{
  "n_layer": 10,
  "d_model": 512,
  "n_experts": 80,
  "experts_per_token": 4,
  "d_expert": 288,
  "d_shared_expert": 0,
  "activation": "gelu",
  "moe_layers": [1, 2, 3, 4, 5, 6, 7, 8, 9],
  "n_empty_slots": 40,
  "router_score": "softmax",
  "normalize_top_k": true,
  "routed_scale": 2.0,
  "balance_loss": 0.000611,
  "balance_bias": true,
  "router_z_loss": 0.001,
  "init_std_router": 0.00633,
  "lr_router": 0.00225,
  "n_head": 8,
  "n_kv_head": 8,
  "head_dim": 64,
  "vocab_size": 8192,
  "norm": "rmsnorm",
  "norm_place": "pre",
  "norm_eps": 1e-06,
  "positions": "rope",
  "rope_base": 3570.0,
  "rope_fraction": 1.0,
  "qk_norm": false,
  "attn_scale": 0.125,
  "tie_embeddings": false,
  "parallel_block": false,
  "init": "uniform",
  "init_std_qkv": 0.0352,
  "init_std_o": 0.0,
  "init_std_up": 0.0352,
  "init_std_down": 0.0,
  "optimizer": "adamw",
  "lr": 0.000979,
  "beta1": 0.9,
  "beta2": 0.95,
  "weight_decay": 0.29,
  "lr_head": 0.00666,
  "warmup_steps": 311,
  "schedule": "wsd",
  "decay_fraction": 0.936,
  "decay_shape": "sqrt",
  "final_lr_fraction": 0.05,
  "batch_tokens": 262144,
  "seq_len": 1024,
  "doc_mask": true,
  "z_loss": 0.0001,
  "train_tokens": 1809000000,
  "steps": 6901,
  "dataset": "wikipedia_en"
}
Below are experts of layer 6 (counted from 0) of a mixture-of-experts language model. Rows are named router (the router's row for the expert), up (a neuron's input weights, with its number), down (a neuron's output weights, with its number) and show model dimensions 384-511. Each number is 500 + 40 x the weight over its row's rms, rounded and kept within 0 to 999. Numbers have three digits each.
Before each expert's rows: "comes after" lists some tokens at least twice as common just before its tokens as in all text. This comes from a sample of Wikipedia text that the model never trained on. Tokens count by the router's weight.

# expert 25
comes after: " his", " the", " her", " that", ".", " their"
router:532481454452582451487516465515465539540436605573545496513528483487441525471504559476537482485540473582483548502503492544460484504567504555494500513511468577472544453535556510472419516514477473487477548488537538412511513493502438464571527516485509512541541634481473550476490448556481506482533552485492523512502489403548450476602446493510510542485525470520467532504487467484502545479461
up0:512554426490499474478544568516556461559450442486479554484524445497484492481481543510605522487525520476522487509485454546529465466548465553502459455527542521504525458593437483486509518491550421449477511443536463419495481536468456470478384398444465529506542538526476537556569447501568558514459611481432520497544474494486532511471459488528518421509507485542424530467476495527597519421462
down0:535480510527477543466424484450592546511514471436505502539456530449475495438495471532505477451468467523542488467469476470509538502550569579537448442503446484532401487481562548507550485491532544484573542490454445497486427510503468505493494532491530459481526508503551483565568413569520493615516474537497554512449517521565607543519459545506479501461527430543528467503492524558467475501510
up1:588474442554491460471514494472446498536601448528589460492503544453536431526521499490487491514468471507540439517511484498573454476437555478509446484553508503500520523492465451512469466505446515519483434438458543531500498520470476502479543523511500463488457522452587479545473427522443479519521487484519602522488523553539443522525415531442468465471465524489472450498514523507407519531586
down1:510516511542562548495495492375502479491511527553540542485479536558480541461535433478477472568602554487536565545503560515465551513454486535532433462547496568536497503432508493473441566577519483381542574496518517437447535512491492493465500530516489492490462622477520508478540513507472512484490508458450458487501542481440459438542489499533457508526488483500518523376431516571504559560492
up2:475509515460475505526531406498460578515482501549559575482453428445506502529630459454460500563495491534496440512539484470521524490530507459531531491478487491488548514541499491538462505505475584432518463490529496530502521482439431517436527403493495443594430537512522417450513501457499519484496488458543475522497478490560460558519527524436439512543522539517544479541555520489495491596486
down2:490544534494556500507565470440440544569470531452491542495491508499486561519457462471529488562484469449516523572556595463532454526517530530466501516541521503497469490511534484499561532547519532453548511474397512485480555527450531613482474500512492458496481512517501470502493503532493500491466593546497528472553458528531371549460491516469471513570464459552552442443503445542529531482530
up3:464491426479458551486497453517456530481505469542481574486480542453539552503532492424547517443508522523470461503500453421466496490502476520533532519574494493545467511473518531499487514525555529568518491480531505533451462550472524412517556505541495467522488491504492458482548504523473479479531502518508521487525464414520507548513498525430539481489572502556454460454558482467510461440510
down3:514510474514552510511505551531498532532514480541544558516483420481503461508509539500521590546554497527505520532625419458505551506504503472441562537580468521447463506454509494516463527486541476496503462481502490495493486518533512431497514529471531532496485464486428498501504465445463515508544494456495529516574554450462547460530610456466498475536530584499522519476516550478488488512560
up4:506570475399507468438501576516449482538491444468477454563512525457480521524507558455494555493507532516459571430484539539466481539476519590529530487488531477453525510493449567511581530504487548551550609480449533461484525527559475577467458533538514490496511507519501543550452564477529570496538512499472481443508522419477502508504524476457548475502537532475437523520509527548530525506441
down4:527534482518511436523538455462536504546519419468465541526497500524488520579534494492553538507483517505460506567490485493486544426517510508534487483531478450510466452506528483425516491480458570473464457501498494514488469504549476501494526574499443497520459517522521490539485526465580495517471471512506537551448561558582534564479466445500507562606476571461438560468476461499520479505478
up5:491487465471533481464505474521478508496535504474502465592520445549402454489540554498491521487451534475515437505497532498505526466501526500439534553513515526480445480501511445542445512449481482517495479482471504472518547547513464463493564455523549523541472553420485466421467503533440623535489465467503494507520529507505458541473527494428424537458501490560491445508479415542537491502518
down5:461518459495517476559533558544530528548527479544575482542486523482514527440492495537572467445557438573594527519464496592476522568452535448527410526532464432552574527460570530501518463492488442520465529503470452498472505515494559481498502530460543548556477519514536471425496535425493534551506499477517435494460436518550477510494472485559533501507471492401447531430457446439437549486500
up6:458525483408490493479486460473465495485521486493580475513552418507500520514505535481478496514532507462527529441477537484465471553508497624541549562542501411474554507514425537461610518442520482528469479506469500478517497470470544471574477490444526498513474486568526518520494507456535528503460470493435567481465536440506541523483466504585523543475523516493478489473522512534510501454511
down6:497488504492471462495483470488410513430543439520538491567431563480526540503506451508506536555519451433487407472458493497497538477545520516463523535497421487571490477533484536441554508491491497478482464484454531525447517439479536502514488573502486516512456446493488480512526544472422546525484563469486509528506460593582540490496529550559519574533500499592463490500579543491529436499505
up7:536503513475497517527533534536533475589459482593541527462533480430473495578524526558557479459510505474493525474451453469511489522511461517497517573467551457502428419488470504454563473381512463514477534428552556468502441587494502506555578535462534541476470485531452505550554457520463531524490419442480548370471540486514460508576470437436524533500558491554576501432487448469456475467455
down7:577515516484465543510552565549483537522503472518558558591493476565545511517485569514515496453492462524493521497529541543462500497438492567508549578551491520437468418485542515516496464426520553471528493444505470479490491593524462469573564559555555519509519509469470569386473455483527536578498425443469523491537491493456530554586469487513478465513511528538552424497436534524480483453528
up8:497479449489563591444441529502451518460515526493451514435520506498405499512465439428524467451513484512501507480474508525508457467559559489552525506418450465514551556534524433563498568427473465503569476490538462455356505527523415567518440509507626541532534505546455552554460553487478505504592482504505499473500465443453452555533498495513578495508538516516531463487482497527529490561548
down8:442471546573454468509433507480534468462517555498514577453486529501473463530504526536511480485572535496411521507484500508564504546462504527503487470472516478531410426467500536513554482492502572428487498515393483489489440525531461547443544552476524404457483524511502466538524501486503486550510483509499518491495502428553508454582534429494458573485478531495414516455457437500487510478468
up9:542563512481503548532509530506455433517556520508492508515523503495505560495487514505506449450511458525514563566454479451466521506497536432629539461503433464464548539485522481443478496469523478445493542496551539470480444473530407540473551521503562509502449486547445463509486466483528494490474429484509435497491465504450452538502530514544554529460484515520574573449548560465429478555545
down9:486442595552482459527411505492538517490494550483435587473517523605535508511530482531539502446445435491508525557468498523528487529476503495423472442573498504466528493513454496439537426533465510486562509531471460500545527474477465506482477427500534504516564619554482495452474509497447515486514509512502533419480443535491472490479484489521497495478575553467458507532521480535484564489431
up10:529537521457534388413527437481393481500532501508605488570485462487452442482464455519557585553583532464527465524507462538461473552447497485547496483473509540514566485546505513534567518525507518500477477453466494473503512488478572499473551486507525565492410538507513519521540485450535483553450533504498506541471491473580453516502574492430544509513529461521501451498534574462483573496517
down10:511557522450556530544496569545525574512485444445465500506553501491512482544476526429515442424446520529515588447487520444516464534553447538532412483499496500566553466494481469482496542485465527468601506444534536526543525462455516506481482528527473531479530564577524506561490557545488539479537522511466456460464516540403486509506484596512562411548514550454499512544460467504483446449516
up11:532462526498476400478535454530471562570460463607487539461522442426478542486525499515534529542530491477455451504492493511469529570511464509516516508429507521542512533551468545482399588527477525450487443456435475473541564539446528529556498458416540475531475528501556540483530500472509488526497487495515497435529417465552490563570464413480483546489525509474520416470519445525507522524532
down11:497565545505492487501483554417409480456465458516479528570485455478462539520479466530467521554484527510531499527524545404471501516524589485470498511517435538487501541515469491528471548489466535520475521535490555517491488531488570534466530534440415517449488517487477412534577486422451535561438609470468513472597498555497532517545523431467481462499550491541497492516466516459567463492495
up12:545535495492548532415544481506525565472515498487490474495557465468495471455465522581469475401475462467566532522514439570542565499471513487482548467536547527498495522516545480552500470453453466536491464502532496440519590495505490534484584469547516401432478497525541549471419512467464464461536474478467505543402532454587449516546588481483526504473558503476452552489476489543458599473450
down12:498492497497470501533484437492469565398445518531447468540499543550531484461437573478489496549503567502528538562498511471581571575529470536505575500611484541495419511513471565485451531546484476465514570549464551506466459576477542527509502530590520491484477540521573508604485489501478515458526510493504541474539486499456509480464505498509508454501454534561518471442503507530524439538558
up13:560522426423489493483483551424427467473568454524533518597499485498496568511527568478492523509575507499433525494477484579481482518489556478584536501514506497502552503473447495474448505457455483494492485476525534489551533501506512497471561492536536513559516554563480558530474469459440478458525488515520476454454467474472438535446455472471463488493484418460488527500495522525568522461545
down13:512457494568589462507425544534479488501628529495510478531503477535476503493498565490457466463498483545576506556440493459491526453531463477486487509552379549462457481525467535506504558444588519519505488506429476517413504485453517461457499484532455539423409534482484499476480475512534520560487465496479512447473535480492444484506513484487456520576509548552498572453525459461493548505536
up14:471506507487473480529544501512585566581408494504530510455456519484532517460516513490543528498494533499511458542492482527470510555524479458454444499451565499597509535478481500567487495519539500545474544514487378466460505466572484470554462481516543502504456516490475475484527474501475460509558574437506460504503453526531467531547490510527467491538498552487467506514571461576560529530455
down14:490550495452541457488518441505440494454524517465512483556500443497498561541563523542539513524502521469466520511494544445521515539417495543483406483466437448479472505478477545470457547549463475447578426572469471475511537458501481545515590434473445481512508523572488515500538518529490472585502523457539566591554458495475518474557511537502525471491517451471498533552442453509507508545496
up15:464504516543493449500450522528426565464442566568499457504444482462472434560503520528522527535554514509488475532463474486470432483499475504512539519461462509492498482464544476493519515560480503502461491452528482424545446461503486463516573521485550512552457472435466488549542599503448545492469497505527604451528502492524471473525433508470459606522576503483523534475495441408412544466485
down15:437581449466517485522539508512513496508536503421523519489553500466488439500472510474477499547512487489508468482510579451499422505595506504547432552515445472567505560531482522490497451472505622455474507490465517406460492402556563599557506526518483492463489472445556528449480464546477477445450503519497473522467506528488450559454503444491507564456487465480469531452543527538509478486492
up16:464502441431510506541446510460536543502402495501568481455514548498505465525474552537583510497538516463529505529508467520447470424495532458473417513501446522467487451480479455486526532450508494462492539438519519450505474522509527474614469421517501559534524478491525500524555489521488477525469539432503458557448495511399481476535488450507522562483458515548498606531535514435497498420439
down16:509464544450509444544464500529533490458477517492558482491500466562511509541484486481480502551415528477471490473536493506514540474553491445497464465428477497499443517569450531466465493523536464532471536438516515445555471411496471517452460456402505589477518500527451497590472512496471513503420562439458484506553520507488462435498510502453524569509471550519511477518421499507479494545534
up17:436490490486573501507499494529476570529549488493495489516532561417453524461501406505497498549450555457557426509511455504441506454469552569487438525481463556469528550528452458522542546446457494448510578561512478460533425561438470487534448479493526401529501517526477467546526543614560528539473554462460537496491523398520508522562512444478511488498564525481479509447532439458488513461474
down17:512567503481580533456560532526473507524469538558465527514592430482482472489534559519510491444483481516523502535461484585468534464422452547480503491502571515486563476515475522502520500459498510503515538442599526499536478547459512435564506502425520468549527477476453510468498562489561541455453523470475451477474437521495507549605520499527513466468478497402555473437542502511551462488434
up18:525497561478549442490544533473495515514532417499462546497550445543483475478459540491496482467512490512472527515499455464514523435513447466465532529517516522472426456534481543480486445476390464428465532442553547471495507415488500496496571483500497514470503539563514483510471536479509515478516571481462519438498479578492454479501490492496498499523524500483475574521488492479415560516540
down18:530473537498461444451458476372532537547488487485494479536371474524511535488515520483612543526554583514507516518463502501543493528558522462492507518452487501521494435529522453523503442515465470525497519513497556468438480530490546487532513464466575469515475482507541467525468497496496497570503523467486476519590494552493530468535485558515528501498516437479469500529598498552388563441482
up19:501499547475534555514473511495434556558521475450514488520480532524389533553439467485522499488568469474500454530468537544515442511497552520535464454493468464446495543471483463462513427470478470553470574474454513560477455593512452561555431522490506524509516538493477536521544443467474524475489491463438522463439518550497436439440485479493529539506500513531487476443481525433432460447539
down19:511522485546550508482466454499521492508515451482514407518483570518467433521550500493475452478527571491519563506524545482527498534553468450507495422454452528515519523484467480488523525552481482525567525584460537495521524579513431474452441536518543496474503528506452465507469584476471609508548494498492450484469529553414453464491517455535517484509512506576585424483491511463438537466501
up20:523489513516477558473525560469534502453448474593561511499608427449520458476546510443535445478522524500518494488430438528479417448484562523494516500447506483481497460496514578485528414469485513477472471480515453528455495542531478506494509482496529450582567458541578513487475448474466499450496530514486544471433486417501452527543425529494495473498473501495457540480449478446526526503519
down20:529478495503526447486504467461458478486593540500560477544529450478480512462448465488449465509442544452506545504438572457457513514523473563522454465487484476425524511484420509536511544521503433482466599577525460515432524548535591489527456539476473504529453482565495512526516513539465463501482463491532461530461487499485524447524479447495523472521467466489555498509522536502431509532515
up21:518582404446472480439553534514484553488455481449542520560536519489536400449446409495480539430518450500473488451443529511508523479414524527527560449440571497541495556566531532538456441442489479531501509513521473571496540510455531484546493513486482498441545477531451504539528515557539531464570507539473554492453525491509527501576541513511536492429525453535424448520533489539421536432464
down21:503524486408505553470550498491559567451375487465484525479582503470514555526507460524531451486492484502497443514539511504526560563492478475518520557482542549447468447506502484534504452511496492481516543525443529486477566525467498470539416476470436494517476558515487472531424439422470459429490525487502535521468448456521568575529501458511537501586495468530551466495453457477471455483517
up22:471453512564569494479471451497572484430460492501598484508544442532536475530493446503576480509482466488515469533520465466529474473522464498573520524537537463506517456511516448516535459422448518423505482493476497486424584464568527427543501523479427536510469471490522537542523551580559455518488492473538476479407497578564544527464461464463586539436485489492534532492552502498465545474461
down22:494453525502522537506488605502489554449489469487501485510463520493535503474479494451476486506475544440436567475507530536516498510514519435433497498490453446513445519558484468487547585533519478481457485596497542415482464503499565541488482480487520531518500504492519514505445526587447478432458498523478492495458522504481472426490517545536504521538424448475477561484472433433469479518451
up23:425505503447510534468483444505473458542404474575493481550525499507436504528533462509489497474394472538482488507485508544492466477560480514538467543498493479542439520488540522498515475475513453508542491552580502490461517457502517540547486448457547438537491458532489509491524513502541454510547466502503553552432474427495448467542493490502522525486501427494469484478516490512449526537412
down23:504427548413477488516396574514468566525482516529543565542489458465496497579515535554509503520467507532451551454463459435529491458497455533558458467472479477487505420474453430503549565514540466520531535563533508513444497526476493511536515478417456432490450476536443476582534556475486487460490521531466487531521476504524601546428499498504425475524494487528485484432522556507571504567473
up24:576483500490523426509488524528433482484578440416513453505417500497516474512591529555499496537457519507520528469478543470458474469479455548470482502507459439494471604461497471493459591500430515479518581540455569454477466522563493504506589529496552424547533522542472490543509556468516532476545511520415537485451510526525452554557546531465516502550558468510560518459466470526441479475485
down24:464501481465525540508528515440456444461433526454433574450476452508475566461509459474456482589518486455429478418483501494482505493490487497562449530525462507491500530580479410572461515487493514512502468526549574510495494469523487538529457548453532502472516539567517466511490559571457433465447503585476447512490481511509534480461466529479528491554504465458431539507467534493519435452488
up25:517460422504544498482438588533520463455513517541515463464547507434452454512492532443464472472526429458471558505483466512462481533483516500513528562494483485453423455455501580484556476493448519514533532481467520449544501541470523445478529495449486527475471522572514544442351517529547454455520464535468552475521443485481490494527580494530539425402481464456512483492497518525432499484511
down25:494539554583492457452525460450490436458511464438503489470391546441504531574461533570489502543521508504546487513503500421537484559534504429447485451425490476600520456605487408502499595537533498517451560465480525495502537433469435510496453505509511491539491496490509439474542525495480485505523446476431476565542535488526492475484535468438493532493473544536518516486547523481456505461479
up26:533594437462522480506489524543526557565554523510523481498513522508426444559562531466534467533442529469464539467493479537456515555509469497483513469461516488525501611499542533526554509510508524500508563562486547460534517526466482413475452529519539537484503552564493475507534491473457581486520469553478517522490471468496469521510467500449463529540518528552502491460450524472476492393492
down26:516576469557511532434514535522530482482503530459512454485490495538522511563488491516521536470523498443586521599506594509462440508435504470557480434524559540543487482508459554538446426472543564524486544459510563482499464526478475489434454480495456455460497491467518515512452551543460487505590493520507518472455527493508492551479464509468458418452521502399527579543568489552488545489507
up27:512518422497442528502517487447398563544540436547421481477488539475510562478491468457543467485470523540494546437518492523565533530462500544552437409523494601547530497463515497541504488504519517462547497471502516488426421476431532502484389536511595499498520515519485451477450517476499517481426526524441511514512516522458444553474445556450540504466530450503471468505469470467507478515452
down27:438510473614501452497492502616491407485452518531474509413524531521486497485517431538551576487516448495546529551504476489485531428518478527508472512498515487497481526490444523588518559500480455515530446537488451513505534498551533474472524466504448488459451551548509558496502525494505483447497572501539517514415496498584562456528499471430516495533510511529542514473443514453475522493507
up28:490461539445508447523523527514468526490486431557517554504496543504487493447530457534492577493530524530491480427501491560460466480482481549481483500438515467483566458540483555455567547569570496428470583504554483447460536567523489432505563456508563473566544460491496497444597500558513452509491555455532505531457434464499523454511501483457525432532593542536461542519490550550492506508598
down28:565488512487462464526457492534499534489527511482432473561445509419516437477547507512472477489555491538499504442530491475531438577480491501484460522557501486493450489601525511525476486545460536510451541495501438519444537486476501484544480459503489514526522494545554489524518465568487493505464474509497489541524529513444536513510449468436445524521539505533426431512449448469553503447523
up29:571559486522445458451460490451514521447397515499504472473521583467485505520509560495465479531480504597440442475464418530454488455465429483552544523538458474505598527503520546511513461557455478569509510451577473493545489455431474499490503527461543560583503526463497441497455559507525512466594527538478454450530506616518521537508402496487528482501410469450536497537542566426498435484456
down29:448503504496512492435473525486499411515481472497489477491492415518456519421539473478537468522470503414501493512514542539476436513458519456534488526461498424532537531473541489467544544436577519431551454514471520551535507483513501410563535433512558510481462463489470492506478534549513497440507511478514537515515478438561472453460557552521500493491467523494490504586451530576515473505509
up30:535531484478546465532513473537479407581434448516522485460497436473511456545500484492529496455451532536458516535480494508462446518514450457467437499489536414487453588524555473499547469430461495517552461490444566502435540499489458483587528523579543444570506491526468490532522480517592486474480514485563475467565498492469462467497450488493502465517580359447497571494552447612506465463541
down30:543455484447482487535531519444507564502493486470520487507534503534441458499517506420526458486456496383449551491478494510491463450435466491501441530458446439467530468457476457561433501490519554524414459573493452485519503437480553464517531504461457443506531527539465540495576523456400452549530495474454503530524484457491501466515608524534517489556531480528569507489521523391488524549524
up31:552591567500450547501498524569453484489529507527532484503528506491483515469453439553449480436473487479484549551484483501466560508517525512482427506523472534468463488527496410490520498499493493504477557484476470507502475574533490456528481536453510516459458428514495558497548452476508568435519480542479518453403482577480484501437579514514559558475536540491468500486485537555437547504544
down31:457507516581515523530467453581462519479556510475522548512506476522466512542511517490531410390498485432516557507499518502500413513508473496542461537487459566507518519548473524447497527481459430496529521516455433498436468513550518526491424479593485402479437447410513529544428516537472482459543488510532408540455570479465495493481508454479521499489525560488448469461562501537431429463489
up32:570509440422458548598496516447530552475512432523594476434472468433482414484573513521495505478534458459541468495444439492526475413566503501455499524487522512474457463471527583474548491529489490518493528567552473475553498579512439549456469517551516547512498523595471537405467525509517526548509495541494503514458502513515531538529543455534497544446522485568493559465448512552441482496435
down32:476492534454530529555467580517534570517529585522513489532479435442526505525502478490502442513510501522460597470520513556499437499497591472508526494461544456458461468471527557542443431504475555459542533413532577543519478555481501514540507545522514447511517564442518465550444560433511493486495494437524534484528483468508536533510474520452467494453545456442521476520459501478467511481496
up33:476535495534526473433552473515530513537478437418524543502525444457501473493515589469557532495544516544488548479473418583519427502491534525463492500544416510434449533557530474621408463417535502491509454505515497478555502614584510543539492481403571488490426558507504523481588570552547483533499478477447460529571462468535487502571512562450473525492483424534526475456528499429492535458410
down33:523483511530485582512585473541454460472504471460464495462472438516496493461500526499568579489492557397509495483551554552447451448495447488507515486467506519549527534607509507460544481556502504455468462518472488454539491510565497501502430477517588497459519565444437450482467482562561461481466529452521524510579458598475565507467540524446537524571485525483505511536473450565553504440561
up34:578507460470516465467517555495521496508511539560511498513548528549474575500468487499492503551537503521432434599518527441468469471501564546402528518495468459414565446500542494480505440558533471489444515476579465465450478510555495465515516500518493513550450479485516520505484506574578471521548548503480459489489449505551484635566457479555555586519459483463563494517467532510490485562484
down34:503511552517526535467505557542487453618442550465387495462575522498471521498553451507516495534496471522483535538484556573473419453510433560337457451457475528483547442519449560495545503474518499508494492538490581501478482525470530517466538522440498513494464506499390422498450519564486504425476499484525527502510514540484490567459501522488496524526498480520540552554523540471477510499534
up35:385524508580561485508500406527472530502468533473460459493514478512462466459543461540540480560525454560563467577466421591517449492500515571477508548588489516539488437472559504472477410413490492480465479392480529509469521545522459434600549488457475490491496525449532484505451478490480540521531516469510518460501527512445489424467465542470607496477440530510493452502475501488507498477496
down35:506504452481490474579555469401508494487498512537490467569495515558431465500520475499448516472532487431523450581450537519441496471477550513470515464577531495455535491555533532468541481536487523464489509470504486506459464581495505453467478483491433499518465460524489505475508537489586522544473478492467455545545522497427445512526490470474458431520545542582590477531472475499537521549533
up36:531493425409529540425523514460511570528467526453485599515444505467560505464501534554560439512599539558430508465406450452494506558522453512631502552546533489480489505476506563488412460568555539509456448486491509502510472454443525476465520487505459542466504545608441553461475498535428521467497540512454498470496459453493435523453525512527536531485547528558469471493424512478529510536500
down36:498545438515555545493415475511539548487543534512460491422466481525422491493541465458502488511492494550541448532479455455537452478498508528501444496511447469516485447502460506579454496504522478474476555523440487504511495529533465448497504474507539511502460543515506524538480480574515424609487479494541508474494524463526576527514494539453527532546531502524495445497526462521479465501572
up37:518540543479517484468511504534524543502441537463516466486527505475512462517479422528488528517527460455427494494515531475480546474479543503460437512503454474512501521475475520426442503497438449438505565524538403509493497536492443504476492536534524458494522519493447531526477436587506520474559535463523519563500513513458473506589496463461480560466538417526475461479450474427387474531526
down37:480516549534562588523521413549517489513507567493450453475495435533522512487498510534482467454595504482537535552485554553488550525549552494511485458536514507537498497604474598496447469496394562480531474524443522486527417552477532507472513459495506481536508530509517475512482576495483458478454506457460501540487580488418494474538537481522504470491472463473435505528556502516463530451510
up38:452532523486478516473539578525553533494599476563520523535489440562432476537538506510543528506557478512455528494449549483525574525507496552505482509461527519496478493522506532492506472507560472502507505606523495421521521487487511467548573518467522571551437505471533528475484553452496452478531429554450435545443466565539496646549551534502551540463546421457547514481451559535463520549520
down38:550515522467501493452525542525513509483431578498467546517518509482453477537485537456521520499476490584488449527562462470549491509469555427446567570516476482541499492551540440496491431522486443528513502467503620455458476459551563534537512562568522522511437415470538495540541595547570443474482507535511488519496529520477470497479448507441485515550470430494452548564508427508585556495489
up39:547518485579566486474526505483476482464477512511486483506472526558516409435563439523541497496500460500537453554509492564465522461437476605519495465455536605534571503495542532500494473518496423493463509479456517553479470522489436435482536416511513553529505494554513516462403483577523504503494500531447468498525470543537447531558524467524527532500575522495571554454577507502386496451432
down39:444526528421492457483447515420493497526508456564541569503490522542503517447478507463513478526538504554543475467463550484494570496546545477474518475543465489490468517530502497490479444537553507532500506519546467479447625480443528557579527562460463461525453520471422499469471559509485471465509511500494496539528444496489475506507514541489461517466419437520511515470460537517431513548480
up40:510507488535542491456527375518492520486423463563480486480452441525518536476482481584526445470569479507396425505431412473511608530541481465503506496485522524566461520499498502552420453514518510453470517491521455495503421511541524456512479515493463499533554521530515493489461531550490488546497487551467458514522454485501532501522568462524473553453542463491469494412515492506535584589536
down40:521469464469521435560505523530549455512479459541460456465528455525468492350498549563472481551524514501512475523477522501478503543482511557516504539580503518502463453509456524465469546566523496508519470502501467529490539543531528476524498447505521542423457562487492498379412522522492526536454586439467443476591477490465487521597501468519534469534475537544531456545445457553464422513535
up41:553496523550507475520545593464495545513524544524471524538555504471461483488463485490436470520471459468505582456432484543466487490472481494482447445511541536487463528528473486479472429488476514466464485413514539460540526498504496490513479538485489558478499584447531455507515440489511534523545527516540482493423462508569422527468472530509487531491502532452478530475405452558581574478602
down41:518414494504553458508453485445479586469480479519471545562405502542540440579462458551492445518488535520511524484591483390532519516487501460521521518553480506532482531544472541474544515538526432468492480492492530586507503435461507563509470545489512534547450469530514469500507515530519475532559522501511572523531493512487469463482455445501531461482569482486503470503570465470489510540550
up42:556524464386465577514453444466477587516561422596566534459460476517438506495536468545487446481550476528492442446532446511476424573566485542482453495515493422456529551430595460529516513498495483410489384483485525489484430538468561552524530509470489507481538479513538476424472472522488471557564554521475442524553470518512504467522497507510511495541562528543509528499490508546471545512498
down42:525558469514423456576435511467484507444549510472522486490369548505518454507532459476518465524511521485524515473576472455525528576475508521407466414531553509525466527573485503476504544485502430456493509529512458414508557535480520525402493502524518532498561479441496522504535507460481478496473447543467482468564490509401488500485544460556556475481465503509463446540482497519459433532491
up43:558455455597459572440540514539504455562442483468552494470577446458494517559466533563516490472515507503493455462484469551502512497499497501563490473541474548507480464570464536496475509490550477486552580455538490497495459571566459460487426524518500508493540549535487505384489530525454538451486494487494539459437476448502509487465507526517503578440561543497446513464398542519537551476460
down43:518542410457446494471456456463544474576459475454488496454413478502534516481570500523512529457477550504523457511496453402503483516518545476482567445488480488537419542505526476469550543567435525388580468490460549473483467491569500516468481506554481488456496565481484567499484440502511482545560525520486492532446507553480552552498530534459507492506538472508583449448520474606445552560527
up44:434451465378505459507444466484493578557501477534483541489490552539396486497493443477499462516524475551365442550488426486539454461514497507562523535482527437433534480502422449416552473491494507535386473373462414486470468497545480525468477506453464439477512452474485495528498481552493518480506551511450498460508449493519522474457468467549505591504534503532519476421510535460474498532479
down44:448492486485512535537546498434454543444442531446469507473484546463568498514496544544458473549469495457419478482524451532442453526523493541450491542557563505542509511552533516508488531479530470503429507546472545532498526471506540498455491502473504540470510489482516531457509498572506464444446482461514460501478453505478495500499561413413534441511520467454471558518456530513432491524483
up45:506430480486451457513486512444411492487441516534534516466482520508450489484562456460535515464491506454495530570556495478481528509489451501502502512563550531446515481524477470457456444547511494481478498505465528508562440460497503443531572514491505534517459544483524434499602529477466470501514564521506563565412466549524527600520399482530478572484570504454434490501582396455483550508581
down45:530495475443485514551480472503455523578438503463466524457498507470472546539513549528517522477510509512591586527492494593504474467552507482539465465523528474486496509510503481506529550443472491521484435499473530512508447470603511574492467489541490506469510521455511454543528564503519473499521462500498488493486450520538501502442519556508446418510421537521481471500546493491476521466532
up46:465476507487480499539533514514553536486488489472454508507475482478432442570493528551490573493550464554506491484508494553568561483510434515553520516434454586541427419560528556508554516496537467474521512524557525502534539513525524520425406506411553583517512426545425474470508574604502477523442524502533455429489458599496514493496568485475452456547510558521522479439555494488448477565487
down46:468498523510484540550485591530510511521508440430488495560465441503490456479505504468441451491455465473479510531479517510461516525431521493592479463547493553545487457483538533569587507506517493520571547587480483492434538546541472574482539568479467535468512574516519466554552524482524470456518450504480532525468527524569546576586445503456463483503558547497411538503537469523545483500454
up47:538537496511499500473458501505450535522502529423535557515527547497498521484546549527464568478531536520467517510521484548503542555530494482472474435508559450496581484479519468513486497525494501468502506498498497485570553550550462525463530501549515442492509514450519409484550454466523483504552524476475554446520447493520512508501523499469450579461491380490439568484516432495499482515445
down47:527504520505462425557530496567435524475470464427487496530514497467439467514504488490499485549492437517464473464458465479499454482455577528462566489527499472478497423491505462513495534475570470512496536509495496490484530493432555498510494513491524541510504509522515463507495557455523489589441541469512506536543515515461495427469538512496519525558500579518490522520483505483484521483501
up48:527586547502520527581465478508471451444422550532409530519568514496475486510491520498552515504533494489489507435536572523549399481541516432529509543512535471488504525541615456505477503409496485426456505493494514571506415516512494535566551440513500453517485514538454444594479488485455483508612543507513507468533522491513486482509510559547513494503473501495550460505570492498482465486493
down48:513475444570483515541502479485493599512506476514495490442470563561420557489455554503508478512519524499499543492462467509560484503518491492500466512528458498503515544508519545507472484580513516475479511519453468489528520472515516525494464499527477500485472528496484547489435418474487566454557457488427489483495554507499428489498540496500527493548526455540506515533495511533453549500471
up49:485441412412537536524469463487554442540441475514499572502484521500522448459492515490495537471463499550462504487498404466493512510470469523529443491550522534449482470489428585452491429455480572494540436469569526523456531539531502482491452422491483461482511437588514477472518501505513459511581444536519516454480486502540502505468442434508529519433503517495489465480521570483464387459576
down49:437587465448463434488508571411499489530594499497484525448494573524485527453489578458528491431571485473476496493537520507432511517485512524490454516429512484490519512511518475553514536493519523484460464518449488497491490560488512440446537448416484555592499541490537465509448548437437425542538432449467517467515511424468572521587509446480547478534536538428514542510433531515501445494432
up50:479575544440543482450462504568480514466501493489488528519471515533548550555543541486495534522531481457517514501532514522433547558471422483545520550542525486545534473520530535469469493494479507532544505465538586470551442531452572480648448488482475541584523498426485472489479538513502490522547595504551461472445544491473484492520506535570517493465464473516495519482488461515526554495457
down50:567442540491514454513489534517489524505560437536577450504518531498522480438538435418514520516442483503505470440420527480541439596483486557529464527486505457429505559537484507492474490461474533506446484478458505454482516497528455495573463546439448498477529477515453484573501535433454561537345470560527500443506539464501445523472507500502537492505495517547459507503577516426390471499481
up51:510447561513502513517468525475562490574549522511532498448549481525441544498507502488464454455542449399465525506448514524509574463544455441575515536476500474415528483533522529493495402482509515508511518532503549560493570471449476482541559436509564482479504546498542528446536536470494489492534443567573606511476446489526528568493471444496522533478439480511426470432528550446537561480515
down51:618525484467453487481511525498485491509537497497460491530504536521520558464481501477478523520442530509527518535482448538454391531432493613507401541571581537473524490505527550453469520552567472486452573468491406450504446442501490541573493499516492442497449569509514487515519529497469424550517454424489451472436496513537417506561530501546534460540476514525574517520533524543458471595542